From a checkpoint of a small mixture-of-experts model trained on Wikipedia.
Size: width 192, vocabulary 8192.
Training: a variant of Muon for the experts, 778M tokens, 2651 steps.
Below are experts of layer 17 (counted from 0) of a mixture-of-experts language model. Rows are named router (the router's row for the expert), gate (a neuron's input weights, with its number), up (a neuron's input weights, with its number), down (a neuron's output weights, with its number) and show model dimensions 0-191. Each number is 128 + 32 x the weight over its row's rms, rounded and kept within 0 to 255. Numbers have three digits each.
Before each expert's rows: a language model's description of what the expert responds to; "raises" lists some tokens whose logits its average output raises strongly, later layers aside. This comes from a sample of Wikipedia text that the model never trained on.

# expert 38
It responds to: Word-initial L or l pieces, often after a space, hyphen, comma or pipe, such as -likeness, -living, lunch, Le, Lieutenant, rel.
raises: "ink", "abor", "iqu", "ine", "ov", "oud"
router:152156116123175109143133164127133144119159154174134163160170156142150099107153138191186113081076165170114118093084137149119066142118117081040112080134180156106122133138173159130083144096086130132106141129101146101163159179173104046163129147116163104183164091110136142126129102127160127186072095125166080149092177131168134121095128165131119138147142121110155140146138155147112166096084136151099162141141147238115055138088075155147133082124081132172122138139126098119168131174225105154145150169120194118088165125123146138162117108121121154083120192149151151101142114122090184113
gate0:150074167121107088130126142169144071143165165101173111133105155148105134187114140164153121184157128100076100178141125111171090110154125104098131122165109147126131111112181119124142135171173110106120105182143177106118093157158133110189131147108101134137159109082095129157186135120095109072083085171148120069123133159121136109096150136130164178135165126135170100165171136113133159134143117105093164140198091124149057143143123107122111163114092097114150079087111153201176128151184070151117143182106089097110126106118136131079114076162143106141159182005052116166117135102203115139
up0:103112133161179109150127132077095091165120128129084072175151161104074172138078112132127143178088099142160097168131102114156091067153179137140138110104154155113125137163138133119134150136136152152090098134115127171085119137166122087169079082134114070057120112118094154097183100102064146128100084132154111115094126136170117142103097101142111185104127136146168088136132133174192200161132077094122158155169120118153050121145129148141141123082072117153136124133108126138176103159200130210056179150091105112086123133159145056104166109102127091209140128122099128175109111171139160167
down0:111155122087143162133188122123080120138150126152075179089150144123120137061091140129115146133045115146091105120070125118104090123136175118108136123143119115171089141119121079107089152137067085075139102147118132104157153125170063074109128115111053122147131081119120116076117175131172126188141069122131054099085125135148081203095065150160073176122138157141185123141179123147100103128170149119128104086124160206183163117088122131161146145129101154172149147120144148103181131138104105124151145142143152142097127164153140051089141133190087178144126158065179142094134073122101135131
gate1:074057168128195105114176113124119108163115139157122090120127157099098111124145161172158058157100072133155173151107162096136173141093099119134138148172155109150169160064201141102140088140106140133098093141139115067097111153055173161153152089144139101108160150127112175085114146110121175074104080103096090166181115091150110161187149111171116160158152114149130133160124140142112146150213162127108156125168108132140108121177111118090121088141141080170186176097171118142168146093111146114156092109121079075180114119140104127141135159171106122209181110131178059140147122100157129160
up1:142129139141100104128166212128142134088106177143118092091108200164142127129136124094114149071125148110150159149098078147123141200136095117160096106125193107148165135141089125129146113123078148092121077112118131160082127104132208165107153144152153140196129177113133142115158182090120152177085149095183109107084113053176102125122124132126132127100126112141095178132058113185081131133200153100069120221115110145137132155195128184150146176113141096121211159151110120125040145139153136110166105130120104124161117124143113158121146184084136168116093145079130144103148141149150138084
down1:118087170094131143141088099104141147087153133098142159134149127089033151161158120112164140122124181110146095119095167123165114016127145144098126098146114048073128122175151114091122096156153127130178163144148127114131125101156154133112145096164202072145161030170122183118120157111186137164100152157115119148141053121143119132098116122114131165115142122107097174104070129088088132149124128161134100088146109122071157136121104112128114126085139121186067080161120086083180126173159188138138144144117182109131163169143126082155089168098161094108113199155141140124162183152101147140

# expert 9
It responds to: Capitalized or lowercase first letter pieces P, p, B, Ch, Al opening words, especially taxon names in taxobox lists (Family: P-elodryadidae).
raises: "ac", "or", "as"
router:147155156151176146159178095171124103089145076100179108072128086175134118124123165093154131124133085116088093116120128114082127066118175093178176106164180139102087139169161106093163129159139103144117118129070099148108154164166162133158148113141092140141168100140150180133086169083097124159137107123175123164131164083139143091151098117167059177188121086113171126091129154123134183148078157222112179126114124167118105058135102119130154133151208152112171121133092183119085160151175108132109117112170143201151156096140093077110118092091181095137137103150163135112091152094161148120
gate0:147109160119102161102106130072086155181120116208125203125159164124123164128112169098136100151115163135080121197105103121163162097183070076103088184097090120111127149154173100122108154197110106133175108183153148100156140148123186095123116151106108122142120069091130108142153134135132126209095112115101185152125096143121121129136142130130115116144130073131107174156140134113078105132118069082103128127097122065094068144153183048153162184126102077115152129111117100175091126207126135177127125095138151114145033156150151104178121152098154109133079115168158120122137103111156126083
up0:132112129119081160141130132110120148123120131200112120101042143070113110144089128109114122129150114063146203127180131176101162142098146165102154121043087132099093121133140132112092122135102143121134146152150085122146150145154092087037168162154134134145123123119138079096115057058091121132130159165117089168123119097163130131039126163118137126124128119094170119092101144110133149184119119135173087149100149104095082147148112143174091125151173120101079203092105132110139070180158135169133098118146143062129103155106115142092102213097117165107083115200138142186200159128129144109
down0:095109091113146113177137167140092190134137099142132136065135147123171134160160044118108133110141145136111157137152090152099170137103116118081148118125095152088143157148168163143135154132177112112125125102117136105096105134154098169101183173124136120172022099145116070060099159090081140163166080130181134120185102148156154100151107129105122174073169112137121107139101117115099110171108070145135117113107063126170179140135158156118172093087141115169111097129144143110128117121151199162141157122083238082103104115134159113148052142133067131160146201144147116171160157112089168118
gate1:116179146127119089121096152109140123135097143112120078115108090127129148165099128117111123077114091112141171150121074140144112141176188160156127141102108105131139131104163096121121180120101106189137119137131104168147148122200131131113098061077122086137134147066177091081132151126147171121133090163143102135133102132139158161123093131122152091209121188138119091174119148109080134163128134132148135115091100145219099160161107082208138135081224076139093100153106097165068195113072191143141134110145098074126162070086169147162128160139166170101171099100160188114132108079148150112
up1:162111127183130136083170189128139100101100139077103111140065137176148104095195165164137159148154186099154087166203090071163142116089128121124136137133155185135126126120077134091173117149113136127091143130123151145127135077129178146072142156121050089117129166193118129148143126193132134142098174089088147094148107090158116151104149145116105097088111159075147060077123159160169148134221118141095128141127119114080138162133111109072138138165147170113162143156100145066143127155133182090110154131154170130175128199132111160117150132108120161110116162145145119175149067148109214153
down1:148145100118129115044165150143098162162163125118119102116096121094107107130141109162151142161131124165167170166124103120155128171138107113111119099128076124058098151165095133084175149130169119204082161056109126106139123155120096098113056123120159131125160069051093104072111113098095129124040112089068134115126060094080076074113092126111094068145111110149102137179160158106167096117114111129178074125122059103141112152138116148129089068118156175207129143141136182127113138144169141123136150133069133119108126133086136119082096157132161165113104156079122143062110179102114146137

# expert 36
It responds to: Inner or opening pieces of English-style surnames and given names in lists and tables, such as 'Kenn'edy, H'ubb'ard, Hern'and'ez, 'Park'er.
raises: "y", "is", "le", "es", "el", "ly"
router:155159119132150102183126170143087048129065126119145147142149139090135118167159138150101091113151082101154163169154144121145115173111150086089153067137159131126131127098066163139114107045143078141122122194119143070098142052108155183090132107156124145072128105140163117163104095084116132111179196133072158141094154093171067123079157152133116094191121095156140167100135112118065045110107150097147154074128145070116193116125119176123128160108119157135137156103128150163113105169140113080144119188133146101133183097136097115122137170112093164154095155170126165116192093122131150128
gate0:111121135176132150172126121123118093187130106085142170079132109098102102191140097160126145172122132086125122089093113110168070119129126149081136146105175175152097201132140178097139128104152100110149159172134183119136174111123154115154213087138106071118173100101100102186093138125179138097108134185079141137148113097128153069092170152122120095117120158217126145145148135098128128131144159100141155118134105188124078141155132141098142114136132105164039122096130103163039090098128087124144137138146133224110154106135146161090126164110108074112116184080125177103132170061125086103
up0:111064139141173172046113187122122143118103166111096117093131133192136124113129098148134122118173098140097097160146138114123057129185187166098070111133117141108099089183120168121093097069135123148167109141125127088125121117156143027156179203162112098158118153125165126100137099078117156122175106173134121077087065141164151144126127153128134061133124162119172161115145123144190145143149168097153171117095131195204084148118135099114068133091125109086073117133116118150154135150112125099080142103156150137158095150128100120131179173076109151098119088100095175112130137156089059139
down0:181112116135090103111150154088125151131128058131107092077122129059070136154084063127062118133116156082128160162165105161155099127100092120110139155140139138148147155105108101094069099150145166158096140122091095126167131064121159123131116123169109171173136143118118143134092210162120126160103102152131158094093165126156090080158107060134137133144105123168096143164125157055131127102147065088108107146125132205044067141042163131138137094105144155141141084130137177126102125116176155114098057110059164151140113131153104127155062100105142191115115117110133171163135135107129087086
gate1:102154133099095144129114170112109103112143121136125146130073115104144147160150153107128102150130138070179187213108106123113183142126137130149123173144115129126050119105073079064079166144119142151139122180178190087115129097101169106067148150137153154136103103144138105125135130120072127152168157150120177131096100098192049083101115103130197146100111133167132202110083149123109140094117080112092093129158127123087107099180099083061127131113176122075103083161143125155183083109139050122139102072143147137126098126149076079130060153121106139198108117114132133107127151183125092138
up1:157114143137069164102130169102058113127083065118092221086102149130139118148121088157138129140195159116103149133159129148124109145134050116076142127143116107102143147177119122019054118090131162128122098173087172077157162132114127089160123170129122121132160083096160090090120171102138122127150119071099084119136152052164112164103175151087116174068094136088107105112088150179109133117196111123139125184095136132123157133125139145109137127117099084107055123142187152144108109099124091078137104180128141178122089156123076126113150177103137145134155107127130158166138137203140142116
down1:123181162190084117158128101122237119157113106163195120121076134104133139171129107115143129142144108113103155157124057172092096097092177101131181158144116109139095067091124122119137096120176136096150126089085118106077151075110147175183074058190146104162096182193193164136146122150092093130085106128128140177142115163116073128120194180107128134155146116049144106152095104110077148149135155149173112171144112093101158206111144094094134110135103098146135102103134172067124129078159164129132095125157109186132131104149104146129124138101160127115105120081082145118122132130130147122

# expert 47
It responds to: Inner pieces of scientific and technical words, mostly chemistry and biology, before endings like -ic or -ion, such as inos-it-ol, cryoprot-ect-ant, mechan.
raises: " the", "in", "ol", "ic"
router:170119141129146145122137099065135092102135150121121097138187100108182104179105165072135131083085105138097111135123153187167168121098107101140050173135114143111132114108132118140157136151170179183110145111096133092131082125123135185126083122078118146111128140109162166127148138091129157148110131171126118112128125163184185147133145112046172172181078147147213118089108140129116138102095136154121180137037149167090126134142122145133115141164207081150120113132098107106118074159125097138081149085217153149097095163137145105108156093148125067132090148110110137184081156106093059071
gate1:126138146120226084159124093167107094149117104145184182132134085225133160160128127099152159074124127116141124157127164162154134099160188122146089137177157098099112165098132103129069165141149096145099108171109060125126110118173138119131111115169155097158054124089102130096177178111107121101113129143139175151110204068187157144145085129115181109084133153097149132140168118170115202129152113165110143131087151146134109172168093082121118122151079146102154105130145135148077111180142117131169183129186140148190161128090146172098136116146184139113152143134131127141116142124234115104
up1:149043147094108125072117083102129100146091134145107189108138101156130106160138170098151146090135160099117087107133133068063114125135083102107132124124145062110114251085122175113138173139128180102113087143154068157144190093116119119244083095159123134140086106118134160137119138081138141173109154133109106087162175152136168107095114166145153148098137100139137098178141066115041113118129146111135143116118158104153163167118173111157116140156112125143123155081080106108070078148120136143170153121131114179104151124198116139060116086162121167121160127104162122123134142078133122125
down1:139084155071119062151133132196113131154116093102148143099068127108141159084160125097121099139125118119100159164145114104150115127133087098107122121163123101139106113145138091106086112127106146127148135109105061151089122140074124124142102111082109133120155086150152096093176169194040147140035159154180079137117183112160130158153124161133094110115157087057136149091090132092116146080141124142167076127171154132086102135096229177149138125114143126071141105160132181077118096160163137112160162120166151148138066126128163129050109087106139169172099145105110155101048101087161148108
gate2:150093142094127153126136120161108119130108107125120074124116134158048172168164132088119113100168172150058169129160086061142147126096133144191094141103092143035154100099120150113161085162148174079107121114134107099126199097218131085103148106147111108134122112069114154154144116132055165145121184106160100110085080158148122167114102131154097121163167159139190096116082187138072121147114079127145166115092157166148137180067114113161114136132118149113122082139075144110122119144171150204144108105121120163109098143147128123138090098098107182093079073123091165094138127081160142105
up2:123119209141144133124142128175113142184122126226103156128100072117137156191054091114137174115111154179136141143146110184167133106117129128144081124129145160129161092147150066088161222078129123115126088122135132146178111142162200092064053109142136099154097156096112140081184097126140116122102174119137088112135075152120123168126149099109090142053166175110131149154141096097137103144135160177134119165112125129143131124107144132152107107132115150179114108120196137096076114128118139190119102171135125089135083112059079151116086102124097141113117159086111112136148149173125219098
down2:141141125080092122116095130177155121083141148109066136221163157171165143117088168154132117095126114131096102084190151112184124126148090064162162042068158154143109143127170118159136123151120118144119187141191113080115115167127107130138179132140112142083084087077155137103088083127128168162141154115168089183101106067141152169102130099125086137142161167132065146080082120110113124171170162126118147094099173098110080088114138148141153098094143090154072133096057156124131114238121151107122107114130110132113076136106090113148132170147152147111160164114176160137099082125120105119

# expert 31
It responds to: Occupation, nationality and taxon words in article openings and name lists, like politician, footballer, American, Species of moth.
raises: "e", "ess", " in"
router:114104127186159192066131090130157182062132159157129103126140123104122133118083137135112149118104070123143141089128120175067138133119111110167157177135127071122132159178113112146167175088101094231177113115109087099124106139110145161189137135074107113119140120156140153061083173152126167131135106096069151132084149134172126080151155132116168134128104133172106117113088153123136148075111086070083065148164080110188127080129164112170089116135169129145127122128100148101176111087152148122176185126066159157055183189083180161113132129140087125142138109136112153126111139142104176120
gate11:128133112109145123149073110133159121183062143100184092157147161131174174152136114166199149109113135119145162135129154124155137151125165170106072133081143131129090167143183072134118122119158088145137133148135128160133113172165147072162142118104043134168151143099116089142156185095168116124102110113154132168143079179152155107083173137143087172123165104118167115121167141157116130140143131102088144079183091152114065236112034070118146114119104116163139138162139129144109163093205118086155111122091111131151089080141095134156120100148097147160113108174128147075091145045153170139
up11:091111106098115064151136192116130187135075136109149148102181166073102132128145113118075124140174137145073082170147133127116124180085121157076070135143109135128130080093131104216184107114136105127100157095133178119148161153139145118109131167128053170104144043124115155120109104120107142129095120104118100135147135171124108135110108142094149101106120095088077130112159166100144174100119133166192131098143128113085147134130096154118079161121141103161141112126087133078145122086099151170089067078152068155181117105146181212133107110161120137149093126173053100133080040105113089144
down11:065100069096211171098145122073161137132149112144126141128123118134092086174113134069093114143121159119080112108170187124131108129140101134053147098153166114135094130128105094132123154061146091118122166167104083135130135179103090160155138154126132126088099113122124092143202138106079109122062078078189122109160093218123062121134130153099165110109126129132150119144079150101110145131161148118175158072129132108122101121031150177112158134095098123094146112095127188132118147150105204129114138097112120145116100104138157164148084095209090116154075089145147110154081114117183128096
gate12:116105089073097157142084183140155132106110172076116095152108108152144095125201121141127109087122085146151158182136096127168119108112134161105136173076167186136144132118116080191129138090111148123151108153187077218117095114131167159148110179074097131135092132139147095060123180127150189093109170137081139072133174102166108118105117110104117092131122147173172146108131104140083140166132122088142109169129076102151126127153086078114127089129097123141050097149123176151178073072127113138111150153091106095141095094153182131093094139086174076186086160198145099110150155120123146111
up12:083044126107176202116149118134119145130115143075178085130142090171156072128072104129143130090122135095077138221057152093110183176114130135096101141104109143122147142150128158110128161125101136203120110170162176121054182132135127113127097107177114124098107175145096086180089097074200115115109102106157196103127099193121133134128205150125148143144130181094128104118102180146159075148156116130188131156059135101109133161100091088160140152160160097133154083136161096106109090108128116142156117091093127118112141150098080132152199151132146156125142139138143144160126138137109156171
down12:134163109156181122059080127095101155182122137149154093103111134136153098118063097128147137135091160166189153169039174101071081144122190091159119154069148137134104194160131104040128130127157173156176117165094171088108066147120083120088175119116084167108146147094070148179113135098099061096133116163163104130132081166150124139122132140181073138157099156109127131139138138141130090106085154183131176126097142157173204143120118160135148157093116121105130103065164093155107114122153098125143131141138120169126135126101109098166163119145177160138113112140121205095089126123172102111

# expert 24
It responds to: Pieces of Spanish, Portuguese, Slavic and Arabic personal and place names, often with diacritics, like Sr'đ'an, 'Bol'ívar, 'Y'oussou, 'Ž'algiris.
raises: "ar", "el", "om", "ur", "ana", "ign"
router:114184117107158097204088153131061130138106137163091151117147149114158137065143168120127150089177164104168128168145118122174133132133123105122123070132165159127130118105137142128106149155181093158090110115124135156069185138117158161161109212158119104189117155122119160077147109169164076153119128142128118135150131096118143184119169173145064117146164136075148101060090150124143185096167129138127158181132151097122125225145162046155125155145091146135177147126087129100105147208126105106176095097132145130193109113160141185141187142098113120152130120190117104092179118182131126111
gate0:139134100152132084147054143074098141144123161106100164088171087164092153165165070100162100083073159122164179219174095062122147107123140114138138118096167136128144132110133164101103066124072084132122135150103198102097149185193156112134179131115181070111116143112103141126085142129109091104158159109032145095148047174159129129146167143174152155146120138103099098105143123124139096146101109097077121154160091110100099135131127103058175162086099129120128131133126126076107106154155097114125139151144132154121093151130094118096129111142140071166078127115143160114183077137072184140
up0:126109165119113114079064072151124150148146175135066151161106127116126095122108115115145119170084153115181115144107139157097182160116148132093113131134135157087116147081115108132131148107202178114122092158122106111117100167113086167163047098098096152114155105103174127136207090144144051200097190189157142032111124107119129085119135107140104163131162076161078189109055160130115160142145061137126153130120114164108129151127137128162135128130084039128103107078146138105144140107163082146100146118220174097136127107122133139145103114149118151100112175158121155162097111073105121125
down0:100079138097104126075097135114114121153152136072122170118083162075095125059141165203122132131097099069167127092138166177106098130170115157153169134192102098132148179128161114060139170159124117091145127123102104171107090098170163118140154121136105129113125131131142108139106176151153179174087117175141114156118207170166084148000146101115215105120099122132133116127113092103130197125193107129117104119110102111134142127158110118160089151084172108117103145118179110128134112108148140145049193166110119143091103160156150129128159138169120142145155073107116119146105154111145102141
gate1:109109186089120070150118170117114169100165118108146142169138140230169163075150153120127180097135123118130190194193132123129087161146151158154172132158179083132150168125127171107132153074122106161127141181145091097094139113083151099129141120103111099104168150132134156089138132086178124145196140106161091134110107108149109125168089069124107152129089113114137138111144163076179154201145058153175101140107115089091091148114173187125144073150160136142141090155195158108089141054122105109181080130181135141155133134144112170094113123101116097164193107124127138135165088112095161118
up1:093080052105152085064150082104142091141102116084133123168175126117146092139121143105158089153112167181117139132121139085119122095082128078119050111134117090110166106100191111090093121127149142148155076101144146145190135164075155154157121100106139128110138185146156171171114116180176128140129101099185097212165077141131102111148137135114132075105112152095115125160140132173050118074132081144112160100146122107146159118146160121098170120102057159159081110151136156079129133151153212081088141098094157180120153112106107132121097110158108059096152126106082104133125153050144143105
down1:115141094143135162107127169137072127147171071160088104122147152116104134132163138102056134125237173119093141170159151131155147074184131176107162108129110158058130123074128119082109129129135090124112171199102138105188176136131183097180162124139132170132122164154124097144115129083132147143149151142115090115130096040138116116116147122124111127086121089156129122094146149152047138149134147153166125163141122114163054103106119150093114153204170090104093133139158110164101133101189132095142081071094073129130137130180108155122094185078116132118082101148073187108090130173116162141

# expert 54
It responds to: Word-initial pieces beginning with s or consonant clusters Br, Pr, Ar, Gr, like 'Br'istol, 'S'outhend, 's'axophonist, 'ar'med.
raises: "ar", "and", "ay", "un", "av", "at"
router:188126153141046115163112157178144071136125106142129146160137142100103171115099137172142062166090163104150168078140149112158176124086121123192104082098144175110157110208132164132114139137121102104111065164110113143104152184189151138187080098169106137126162107140163119092134126124083110173133157134169105173150139134120094125092144113135094084153133103171183138082185147160113137168139119156133109142081157094207062123129137110083167179111115167191145086135149120080172105088117160137097111185108178114070115057105080112180127132116146134131147124144098081092120148159133135135
gate0:141054144201148070173140142130076069174131136104113158122106089169101093136163099166111172152144145109083089108082133136105122104143127161170082110114106193177118126110145071178150096082133139133121188110117211107109127119086159120063115061170172102109136116133158175120140124069099142111147165104132134166133198048159127105145050146099133135120072118090136087145132173089133122132148126162133119144175093171150093106134180081196116136151148120100174136184155122087121145103143142148206154134167120092111153087147129142174149149114108164131150123127146120151099088142118169147
up0:062116140094182111072152102109117156155118149161118107154152100212134125155185142092046095134144128163094127147129116096158135159151116123108162144128116116141210137106101104107097129113147123069128128138045159144141192108174122099165191158152119114114103191134098139119108139103133190145114127136103147098182095150117152158111146120171134148099092161138144143129175089141118113146088102144133155124100143129078128179172207125097130124132079100175134151109095101146135175086139170175141149088054178089175087149184080098123148129108168120085145183229127123133116150092153114089
down0:067067151134104143164152157108135142122098116159170143088143144170179088135130184153142134133137114111113130142102164149150145198132059151192153152115109106106178175130111107146121126138141185157094126187138060139125113135154064159014154065084130169107141116137124116157122151112133173095111156054121149057143105044148123118160155153123152084063095172089142116119117132147129118128166148137142164148128172115118125089144135138132138130138087109131088125102063144105132201111155133092061141121091114071139137129116117073130096179126138157125117088150084054064176108116140134128
gate1:118135093174104056105053100134118136132107129080119101222128145156174081170071104071089139122167179099132139118131076068168148080098171165111136093128128124122125149176121135142090101138135067190111168188115116139145107145095104123135105185130137110084105153086121095093117159085126107099117114140081136142087083153086086156141184121050123155142105133144093108114127129097161105126116134174109162153171140117111116161111151140185123039124185092187104137117104192126134113115124115068132101152152164159149090136148078106161086183087131098130166130126113099117140113117122206103
up1:148161043153066154132195134121171171163175173165120155197135096087150156126128155100144126104148112119146092143146140182134138114111129067176113128146032179127161126128112157159137143094155163146166088112157136164099058098070114124130127192093175133059160116100079150135135133167133146104126095108118112123076116117128132140115135167183125131137076097063191079166188089122038105093166123164114133102116136126131116127067146162108142138198165127070098136114137086109094103142123143096116136120137147113108128124143088131101123176133167138096117078071100127083124128134116160184
down1:143125130123059100065135120167020074181129156075158144170108102108093120231124120173152112192126168135101168098087137100143133195083143133161125117111169098150165137152135110133136129111121136099145146180120143140174116187113130183122110150157148150090172176125162121135068108201173060154086115151120149095101110085124137103115126097153109029125071205140090081117089128165092146132132129163101112133147089099140133126133153109111113129136128100131159070161104151131121130133140099171122116146121142167125086083150072087142121122162150112103134103118116064130144141123059152119

# expert 33
It responds to: Words inside proper names of organizations and competitions, e.g. International, World, National, Olympic, before League, Cup, University, Series.
raises: " A", " and", " T", " D", " B", " R"
router:091105161124108105118115176094133154192111125142090131094133189112142102089061133168128100070092061096088157111113113100119184158097134134080114153125091169149135128103149127108163162111121162089174190146148122138152096118137056129083149109120111149079075095118084146146157136084170130111093115140096128150136047125160174092136143074116164137087095119107070106088095106150122111170160133076126063138143114165229130130142124130099089136134146051150145121158162103115075137131106092108100054158143121120129184067145141108098158151102110139104087134042160118086112099125118159103
gate1:172107199116077144132149121075208108127149088130125109127084175169120069126095102195100070127103110118136170134103102099140103093099141151134094194124081149148161090145153151129141106140075086149139158150104095148135150109167174164074080151189131085086212144130110136104112157060187140156114158128131117115174105106154128136109140121138149146089092098136136121124158070129102108100137121146093108147165086144179088100173065154145050150155129122140128152110164139120087191090178152155149083151092122115096068125091114143130153128093119088126165113182180099139097141154098195151
up1:141166219162114117089112149138101158102172136118202156136131133172096155108191100119125066124141086136069131144126052126125123084137128096128117137152110159149109109125086143153148117113163151163145149141118157102108097116147142156147193147121165167167166164112103140111069152132147126106224169149125144164126156189151121101132169127119090150148145190169141156147094125139136111151186119104117211095117101084139111143141145121143100093068090134098145067188092136162069080095216170202186149129118126136066122113141094153121180121130160164132135152152103152128183119129177128144
down1:111068113073047102154147142123119184064098154090168114132091149114077145089148164091138065102158139163109188105117151078098140152148118111079100139148082097154168127153032180170149168154084123128075135144168115126157127100107130174131139172169123092142175158152099086142133115138133167060142141081105217164150126150154115128129124102099164129177086093150138107164068114181159075132128132160149149107128152164143150112083101131151161158131142113113130134082152087121128116099113120167153120160163138129074119098080112148128150148163156133094131127132172030154132108066091087131
gate2:121082131106154149070135111053182154058090155128161093145111131114094120151117153141099105074103115140072175126118086137129106076105167129125108084149138050152071098101117108093120115122111077154135169175133132116123129132140124093101135152145172134103124146151093186170085099206110107116133201130099098121116106092087123112136134088113095159172181137097171171166138109117105158115131156133177089159126121160151107153134107084096064050118110071132117151148152218120057089165109122095163156158130092083182067128121129114096158167127108190080103109120080139130146122135170122150
up2:119156139113107152096128144086154100126141119079132144110156125115090145100098128119079107158146159147121106072128181143065126096156158071123145136103149130170157174149151139071147152120160148124155123124115120119111155176056132113136154019102157100141149106164158109103153196120162181188120157129189170129148133092119092161114124121144134219176152157185144175140077102121122100130155174105151124132070127107124143096127119163144095152108176092135103110114116132150169123103140145190219090092131089103119177114144174204164166151093169133154102163121216096145123178084132112159
down2:151169155114103105162152126137103211156138122128160129146084138088107145124105131143133134181147200094121119088175085135106101095146133132138118137117122113185114101128103074157094180111178172138155146096191205123145160155084124117179100171134118122139086077104114107108140145105139099131119134099152099205092121144176127103152105143122106122116150121128107140119097128138060127091187123119124177122112255082097132177110077103158076177109098103148124144104108118122133113125183169168087112109105114115114154081132179130182126205080107160097116154104132150121076129135163116150

# expert 23
It responds to: Instruments and roles in album credit lists after a dash, such as guitar, vocals, brass, production; also table pipes, closing parentheses and section headers.
raises: "\n", " (", " and", ","
router:162182154122138096076095061106190085198112149129044151142140114096155097092160136111136133175109165137096124118119144148174124106159132152164160160132074110112099134174059115144108103104125110089120149146172104118194137098144155132110080095057088140127112167153174101114137119099178087125077157111067163081132090145101109103139141132163162133125158136090119141107100119095086177145139169186148164228137123155110152175101109115152189128126126079141095148111099122139139091130128105163124121103114148129159162150075121122057189140092072158092117087111084115209130093140107099120
gate0:108080191129140093103104120115177133140107102144122121189117143110119151098132157115101191139103118179158085154176138064159125169159167164137160190107125065159175130122140061136117180165152141111114154172110094132202095144196122118105181091135105135115111188148149144146106126085133155134106156133078150086114110182165135106169133082121087119094176131129109144205145168104203109119164149135138100111192098131130164159188152144129175146141106108149100110131164166141121080178089117145156069114141129177126152121083155110049128165133065115145142155083105075167125154094106167130
up0:138182090070168082160172144167146135135177034144112090129095160140085115138146206144115122168084146152201173140113162143141119172128110106055180157109122124126189118082114121138110129137111149103136094149182150120104080101122088114152123148121131137116138144098140104129093116083119122148156119126114146057094089147137169076142138083134138122112180117125101150188126165088106100097165164058174086116118145122092121133081133156187151169117190093121136117129126140133072119150118100174089081122078237132186149134137157156167120118155104130203100118128165090126122093103094102116
down0:130134120106152147110133120133140224167076084105149182123122101182127139112140062081125097111183170153091154125117137053108148170114110071083165102129097139139197122125128133103127103090080117158198159105164158136152144145116144079147112090165139140125123104124143124172105145187152188146097150092137124129113076150143100164100093170089153109110154082098105130092205108124173161115148104149095149187143088126106138129110137154087164152030144090097127160062077170135156125099111136135125120109135123098128098111048121133140144118120124128178165156140126220140147097138075128059
gate1:142081147177090100072132088152113088155131132130174133140133125146173133171102077188120168149121150148115128229087118089114132186166132135130168091138123113147122149085103131160121143146075126159147151128102148119098075148099157150102183125133161127103102147160148126109126101076171101106100190122119171151207083129092152110118114126126049080115135104110159104152106157123180094149065121145155106128098116129167128127135177099156097130098075103082165091160150081154132118174139133133062046178143157172125101191166134073096087206124149139095141113085126053152118127157154137111
up1:115174074093127105157105162115102186038146126116133088089123134133152116156142180122163057081125130107126091133149150220143131096098151053126132088147134122119161100120173115164147089160144091090139129175139143148171164143129170120169059099140130085117132149104164096103099118165122147151169136123155101137136135178161091066138164097183168132115095132189114142055158139173104100129151132158042120121131146107112108109118117173132191076136133146186167157110042159113074137097151138091110167108110082112144075129107108111121113101141150107119161146167115194094124097083095155109
down1:109106134164097104179148166114150108073201119153167116165115126196138155097138190123128082137146094146134134086113121154105079103082148101131105106134087131144118062134077096085063076111111185111132047137144139117139155111112185099136124088140169121040102096082130152113122144181107171148172142111167123147150130192137132164030104159109157096135099139094089171107105131112145115104108126086059136132086131133154076054131138098142051131126106159101103156121036153102117141128121101104152173108105142133127122126113133131135168120088112173110114140107153135088138116069110096187